config.yaml
n_layer: 8
n_experts: 128
d_shared_expert: 0
moe_layers: [1, 2, 3, 4, 5, 6, 7]
router_score: "softmax"
init_std_router: 0.0257
vocab_size: 8192
optimizer: "soap_variant"
lr: 0.00263
Below are experts of layer 3 (counted from 0) of a mixture-of-experts language model. Rows are named down (a neuron's output weights, with its number) and show model dimensions 0-255. Each number is 128 + 32 x the weight over its row's rms, rounded and kept within 0 to 255. Numbers have three digits each.
Before each expert's rows: a language model's description of what the expert responds to. This comes from a sample of Wikipedia text that the model never trained on.

# expert 29
Opening pieces of split ordinary words after articles or conjunctions, such as mot in motives, ass in embassy, duct in transduction.
down0:090092118140198179137122077141126123169094175128135111135128142114123165088107051103134108126149053093133094078157095148131130127091164126103105154134069117096123144161132128134126140099143143119128114152192116159000048137152139129123184137108144135150090127091186057108132120192188125088114107151123131131118139124169094157115090053166141138159117127097154101128124154126087048141126149116119087046126131133158122140092113127134122175138128159139133122125079153128129126109145110132127101161089121161165147139124139166194124133168135111083108178135135126169182133134167158140005164156201085092103125126082138119125100123111170129068088093051129083131134081151118136127069146201136146155128174132142132146109132121130134144128188111124135133078187099118150130124158122

# expert 62
Short syllable pieces within non-English names, often South Asian, Japanese, Slavic or German, e.g. Shamshad, Schwartzkopff, Prasari.
down0:149121122023114105086168145127097095126115095137197130129136100135118125135155122120112162157088116128149135129127077149183129086181182122159133165137112123131121134142133130130108142141085117133115134161150138121116118139130106163132095108125084115153105129135101158064097126139127134111130131095124099164116112074124128138150127166134095131194120063123149147112151172130151149118130085162184055079068113160101114191155124122221157082112135134069163102158000142227104118116197122137135136192159109136148091086115120091136158158127125106093126120121101177101180080084097177126244121120095104165127144146078126125098098115124119179128141165084148093116136119132160070179129114094169137152171123120123136174134106120134130171144176237117130088111123142132074100126129139

# expert 44
Final pieces of place names and surnames in tables and lists, like -ville, -borough, -ford, -ton, Fullerton, Lafayette, Takagi.
down0:124122190153228073075119046148146138128133127122215187124091232153141185140112224109147146115121116158120088132137134113135032121122148118142117090104084077143103083152202124125128123108137183128126130141159129049085126125100137105169130208138140125135069136105060072154125145133111125093135133121099133128138111138155105117117110132135157114118140166153107123103122127127142119128096197155128145137134128178121068123158127144115124121179155130119127152105125135086086148134050222143132098155137126128113133127172128131114104123149071140095131094122091170152063132217151134140058094133134129120075141111117132132153133128133139153132106138125116163131103128135122133117121118118139092101101159115124094125109189124132127118162031125160157147132026184095173130074137110

# expert 8
Opening quotation marks and compound hyphens after an article or adverb, plus prefix pieces like un, ext, des, e.g. much-changed, a "boost.
down0:165123122123172142153108129104090125152133167162208120146127142124070096130132126116127123132161134124048122139123134100157121121135160127144155126148004139115127125159186117108086177171130141069114181124075150134121109074134122128126077166116163131125106031121128101088193156127122154127203044081103142120148123089125124138117132150113128161131122140150176126128199074112131114126144128129131141137144119114136154152107115204042066071142192132189119068125123129156133126132134128102115120129118130159142156142139130080171128097093143126116152109075147110103129154052124178137135140119110093145139097177126131128122146129162073114090102129173133126118033166172122130139106073160137118106133096143159128122226110180027112126127125081160068146126122120113073117059144158

# expert 40
Final words of institutional or street names, such as Avenue, Creek, Records, Corporation, Railway, and numbers after Route or Highway.
down0:167136164082182131071130157141134141130094173119125129151141148113153167111131116169130183107114051061102146128132122153087124194164093143084076045205131122104068131107176111195108112178141143126147129138149130197094172126079106126065142132124124095137129171106205121135147127130127149139080101117131128131142158128138106076126195163140102077122141109108127162136126136124125151198140145111116122207128139119136081077157176130184132126104150049120154136068108153127111150162169131145150168136127095083140176082116172133128124138134182055148126226095137117126135111111239129144123148205158138096154123099142153126088181067102110123115129123157125141121124118128125124155136194125124083088129143125063149119081117136141121094122123143190140175174103151126132130138191145

# expert 63
Middle or stem pieces of verbs and Latinate words, such as advice, deliberately, simultaneous, recognize, and adoption, often before -ed or -ing.
down0:124135105168091143146201161135130108140163165111123113139107126133097133109123054126106103062128180130132025144141101148119072128126123118162102167126119123118178129126108136128124038123118002125109120120146116198114137182172156121100136141102081126164157152128126139155131142105109150117146143035109136099145159098098104126082136136158080118129128060135103024150082140151137157097124126107132129132128105117178141161174172113211120127140132131132059126126145142137105107078051139132120125208126157139122128063122136132131163127159110097072143120159073125067115074013124127165144186164128102129132139111182070152148199123133087159135126122132122095124212108134122129141140131121095096077123106143128174131063134136166133117179147128122113155131128131103147136129129127

# expert 55
Competition and placing words in athletics and sports results tables, such as European Championships, 5th, medal, Cup, Welter(weight), free(style).
down0:169139139168125140091130115104106103093128082136129140129137039074152136127188126120143103152120121109083151116133128193052164148083170168136136152123152187102095064114177158132122123098114137130138173160130123139151141161092129168108104106123114123122138082128088104120125128130196152095165176136069119086146128166125133087121128087127128117119142148119128202046092142119203202101093132134175127158128163137152102118128137101129130117086061099146123150150178166185170154105221040143186189140127130135078054074121105131164141131128130148132150100032119042126135146171133144170120125132120047155107121114148104127127186123096127141143114133131114149124143137143136056099127212123127124079133135183128104149123126148125110123071090096119146205141150130108156146119165132

# expert 3
First piece of a split word, often a Latin prefix or opening syllable, such as co-, inter-, re-, pro-, su-, as in interlocutors, suppress.
down0:201105120104118062130132128121142080091144067130150163141154127156075107130103119128150123025178126071157181154127140118150160135167155134122109105127136111105081121129104127190129128132187095100124117109124134133132173143089123141170119194159145142127082115148133134136121052088123128000032143080143121162073127159098146115158171126140096135094152131195149118168143091102130123109143117107161111140110123149142179074168139168151158078108116117136120105124114145115132129144175179119098138128084084168131168126093119125096111168158185141217122078137145095138122187141140124142225133133136118126090096180141157123134122209116144126120133102161131111126133147140119097105116171136102144141193079124018137106100108135153126122095100120063084132165118111186132128178138157

# expert 11
Second words of multiword proper names and country codes in tables and lists, such as Development Zone, Washington Township, GBR, National.
down0:125138156064142107129000162144157138138153154105125131132127119125132125118179130138112135078119147111021119132035099166122064119183122124110128176092190099052107121160155112126083139160116134093119096158106118123127133128092128107087130121101142155067125130121128129160124129092165117074120167220177135159097089132147137128150142165124097143165119127100204159127121155116196111153206143137132046068079134114153139134135128079141129098129180135128088131213161138135127127117154109137117086112133159127144138137112133143102149141115123127125164124113091133052181126084132100121200104122127142130042124121101115097148066095132180116128027122130143122104114124156128198123035149109133120126089139113114139127120120118126137127111117223135134143100148102138116087130153126

# expert 22
Final suffix pieces of taxonomic Latin names and surnames or places, such as -us, -um, -ia, -idae, -berg, -sky, in species lists.
down0:109160098178143147127032115136129151167130117123130112097142105133128128125130187096147139145180157124124125152135093128107065102108127031124144087180153129167126186134159194136102203111138176128092128136114081129127154097142171176135127180148134140091127141139126172137123110156189128144129127144129085184114127093119121071173082112131110141116189155073104163132110104188158132128186145132118130093137089128141123122168143133086136122091107130132126119129153108106128119130152136179153179130127134113170126123143097095128107142101185109115139092023233119091134170167117108156133177122130016142152139093045115046153133120099103122126127106214118180128172111211132116154122089123129127122125164177155081127132097172134128166149130155138206192157130140148133126172155132

# expert 48
Semicolons, commas, pipes and and-or that separate items in lists of anatomy terms, genres, places or translations, e.g. cortex; gyrus.
down0:149127033146136096105165126164096129128108060112140175126128142128119120180148146155174124171115124082139076092091128101128153112121113171090145128156127129180187140164124139125102119102106136148038103180107105235093193174105186153158123136112136181124149196165130136132068147202140156131130133163126158139064136099129101162083127147140117107096136144035116102076196117110136114131151166085129136135142098118105146097026151137132115138163111110093133109036140147114127109116127133107131171152145131024090109082104090131132132113084108150138161137136146200136125131175107134068099127148125128163115121129125136129112087133166123172129132192090086097122150060152145109133129126134133118191100194137112119129098118068127130099127146094056143120104127128155181141148169119

# expert 0
Commas after names or introductory phrases, plus relative words and dashes opening asides, e.g. Corbeill, who; As of 1991, the; which.
down0:117180144058126119136100098079089134139138135130124114149110119129122123113134132120105077249118050195144174053127123211097143147149119159095154147151127166082135124131067085126112154179101127085104137135092162168085127157177131121073118122099177132112051090130154130140139096198092125088127147129129099127099130107138120081084093111161081132085122170146139145122200121126110116137128124128148128108051127103157094144132132126147106170129062150195130084157139203114177136141124193150116139084123043138126111145121159121125129125153126139119121156129096083133137162041133040125140128196126129102126174139148122113126163161127171144128115137194127097116119162113123165134087126128043126154070126141098078143188125139150129138154105183190153106140136103115166121165152101

# expert 23
Second fragment of a word after a prefix or opening piece, such as rel in unreliable, isc in undisclosed, ly in environmentally.
down0:136141060108137132217136078137125111205089123099163160130152187177133129112144125135140132207139107074112167103134165133128128155150143141141208131128207076115164064148140122162129223086136218183156058223113160126148095125126144132123139128188168129123121134088156139133128145112120104129156136127139138128162111113093150140126127152193146139126211149110135157176126164121147128086125101109096084138133128133151089113098207078065162106127104147093087120069127195127130114128124149178156135131157188037099127183093138140067171128083140127121137133096113105119108134134179114202116132130124168130129123170068101136071122141113131128167128101117166126146158121174133122108130191090136127056129130134123105196087127108128123102149181141128144128152129134105133139127124139

# expert 35
Commas ending a phrase before an appositive or added clause, plus which, where, but, although, e.g. Maine, thus; alabaster, depicts.
down0:141078097136136139158123154110142109112121127083131113133188172169124140089142233066123095092132128112116133125130130091197132128097126122128127149127000112150117133170131139154093195116098224156078042127118158161083144055151138086127128053160118129147058103082143095085095169158116110116134157126122128130194144125107128122136120112129138067133129107114132131163158102140089138156163134120143186109128129129188120192129147123134103060195141118147116123070127206152129117117145157127056156154138135123139155133146080165152118120124108091122127084118141122123124125163136149129163126150136186066143132138112136130103129124133078172106070163092124121137098128216128113140126130160102132125142115131077136103134139142130177096187136177034121121173127170146142128122122154

# expert 21
Nouns after the, a, or a number word naming roles or sports units, such as member, year, season, games, winner, assistant.
down0:134127115118127107094127122162114102141158112116143119119094156231099122101132167078129127128195150122085121251168150209078132062164119088127138134139110128152150130109197103105174131123140120054121089101119137131063157157136144152117128178102135166072174143134117139094155173130134040169092113123125145158139132128128199153103148128120137119137137037102126132128129142163146075177131090192119150111166147152134127150128203141093130163128149168121094095205156077159060124146147180142128128186129134142137142133110136140129146129128116124127143183150127127113120146129130127148123110124105179174124132085109105108120115195127123159135181092129069138122143109137129178125211069115077002124112165128126140158146117127076169139056149126122131131130103140158138132125080104

# expert 50
Middle and ending pieces of long words, especially adjective suffixes like -al, -ical, -ological, and French or Indian name fragments.
down0:091141109104086101146156122148166135127115135198126131132136126152108125134129133073138137122125125148112107128126141128077162115135127124134106113131102047127136098136089121112104240143122111179164168150147095124147148083112151129181105158123182157112119042141135132131180106130128070151090133125110176165130123087128129113119123186185118139054105162184166101129209101116090125148179137086123134128051121143127144135060123141135151160091139128132154176131085128163102113080127147085140141206079130088135144194131146054032185130142156110162126129166134098116202071230117127202107127122144076143126139103152155126062126125110172084117110167128143105164079138127128070129101115150124128113148119056149111140127154156098140185153049135126161138174127120124162153147104143

# expert 25
Middle pieces of long Latinate words, especially after "-" or a prefix, such as admin(ist)rative, Str(uct)ure, C(iti)zens, res(erv)oir.
down0:172126204185186082147095105150034128131144132105170082071128135134164112124170180113148169114118134131051163124125091118143105126115109113135149133012105139172125145157140198124084143124140142124134139150139132133182141190133103199153084101129124138089220133130138122141084106139135122121136067117118139077128094183118113109119154255102124090176128133083125195132176108148084125098147122085126082134125154144113123168106129172127144154117198171126122139108142126123131132141094192118137187085123137127150098122091137120109136080195127145202135059131093117123136106117097105113130139131139081139119123135120123189128137201130174127131167122132113127114133130087121135126100128073169198114119109128142134129114113166121109123120134139041116176142117129132113140192174134

# expert 4
Forms of have and be after there or it, such as has, had, is, were, plus common first names like Chris, Steve, Tony.
down0:073107134124181126128161116165118121149094119139082119152097162140229134082133128111119125149064125117116116077145127143112165138105083175159118135149128120168205117127137079116153106124011139133133132101129179138129155228167078218161116119119159244089137178120213169122162088138123123123111119113147140123162141050148091113150207138139099166126117127125077131128133164193116129128089137147086141141135158121122179099145135205083127157125132124086102060122113201133176125101121115221152121136111104095167116135146105119081121151128162142116130121113129127142128080130109127136127111147131085089055124189157131084187108132131131134174126082132133055134158101128098121140161138131131130125128206116064134143120130131125111134160136135117108075105154145128128117121124110

# expert 18
First letters or short pieces starting a word, often after a hyphen, quote or parenthesis, e.g. g in highest-grossing, f in Sixty-five, mid-.
down0:136181148181153107129128096145127118100130110121127067110127126092173115135109129064105068152116125122129120131123073172118145122120176159125129127161141151122114129125172070111123139134069128123138168140131184064087089041111133130128118135092135169115104127134117064121121154130139159145135167167027133137127163164152132122129145133223140068127135208117124185144134123155060134103243174156129121126122086096097127117141130134214121103058115133110128142128120129134129096107121138108137111133155073159022144122123130080110127145065206129185128128122129032105114134101071116143056135134161122093129167068057126124123131132131124131118121127111149097129128161115079125159062133162126124168094103221140128166152123142128137067095128126138118123120138141143192133118162117

# expert 59
Final pieces or whole nouns naming people and roles, such as barrister, collector, teammate, player, son, plural s.
down0:128152120130170153151192127087122147143135195091119099141037111156051043070130117172124057137136126133127106127180117093167120132106125063198128172151125129131128100116113118114154131149164085157128158135062178189152132115158127129130137154120138122109088129155081125136129153137106123105031113118139095113132150081129189117169109192136101133167107134139133126129084086142088161062127040120233146140137128127099171146134123118093139195127081161144135160084142133113075150120135153127126151157119115153131147141130146107125141170129101110129080122117138070142184142081134231097201177160114139114128132128112074123091139128110162124143129123159129140147127127105115119101213084137024095139165155158121100136130168159168119123148100094141144119147108129132121147122091204

# expert 56
Words inside song, film and list titles, like Love, Night, You, Girl, and of in phrases like the census of 2000.
down0:122144093163117054139127128149139133125126144116103150132133121129137140129114088127109216133138149233137126124133114183107130115168127160187176185131079146127109177149097183134132143106158129137140159111149114096113106109114192154126159119069128142124106063092125124174120100124109109129132139173100087195141135109137136127134131147145120133150197129086154137094053134102146129195113133129163255156127136187121169150140129057113129117113116170120181047095165128093126084192175127134127161064138131142054170121127112099127128140126068136149109153136158074122117127118080114121133133089134160079132133111051081118124143192142122129125135179122126128128209126084181127113070125136114092117136180126249134164128148134130110111076153114105150058143107132119128158131135097

# expert 19
Quantity and adjective-like words after "the" or "a", such as hundred(s), do(zen)s, several, high, short, right, out, back.
down0:131128136093130111170079126135093121132072098062110119128140134135138071140138128116138149182116123115118125134113139161092126103187145169141119255130129118068117127152129107131089108195078134148037115097121132136078156110165130126108160150179166138110108141122124120112122051140130132135107132126119137138185096110140132132137075175028132141054163141125125141117166010115122130157126143111157127136130127134167119205027101161125110121131128123071131119120151144120125120128112126188128137129171069081140225123158129105106146176126132124158129183117142195176136101152145117132134094115171144106109114126115126136128141178194207172148127142129191122128126124162117069135081118129117107159076162133129138177150130116087133163103133087188119128116126086174125191099094092

# expert 43
Later capital letters inside uppercase codes in sports tables and abbreviations, such as AR(G), V(EN), KA(Z), OEC(D), CY(P).
down0:021134115154160183213072124128108198146102106190135140116160122165093159137124226136116086093138144166158114139113139149165157136128081138135137128192115125119123092109157185133095127083103111114129128195140124168109131097075133155149134182113165131129178104146155130154129144126160108147138126120165083130121046149147128124140127153211153139140108145129212136126146174148051114098161161131141122108170135121137041088124123183125103098129160092094131170052173026136086137144159091114123137123118128122059167127195122133130165073134090120148177154129132087157130164114103195100110143158130127131094161133182106125126117116147143081069132125105126196113121126132120103112175152092151144162122138147118141122137120115033120119136121183170133126139122132094078163122128126

# expert 24
Month names and the comma or hyphen after a day or inside ISBNs and date ranges, e.g. January 1, 1991; October-December; 978-954.
down0:098104131167202137130105060118107159128168147133093154127131130183131129142138112139158135101153116159116139145177076131131149186099151059085128080143114097136185186130143127161080128097132095135223136097149149128153138129126128131153130080126128079130136095177128125121157194132136105140114088112042134086231128112125131093155135077152168138121125112127138122210084102117126158040139094168146130115153159120125103110151133133155154122129106166102113068139127136124140118158128163138157132159101136102086130128120112129135087133129126148130113115085133163139144106103037098128131120096117104106144152131133106145149131135189202126099090137098135244116051125114157148130126131086071084125128129189128138133129093023117126245117146137154120123136123135123116239118142123

# expert 37
Prepositions and subordinating words right after a noun or verb, such as of, in, into, until, during, between, because.
down0:123123129104072124128129155172215121107125151093159129128146130151112132107122091207162143211166123095132125112130188135097128120060143102132179125114166118090174166070047123088051126127128189131126142125125122148180170133146124174131133172204155104113088179188125111155085133184136134133159193133142124112103132109105188083124188125169071141140127123119120128135164128088117133124129212108142086132004132135124088129129131123128172063137130158099110185129109085151128140109135099076129107106116123136160109120131144022136056116082138147136124125158126117085118128127114128129125123127154061200219129182135110120112085162129166183148070086127170137145133119108115128147130146088100155089101127103130102128121137123149151109172135134102121125075098123081105131165146118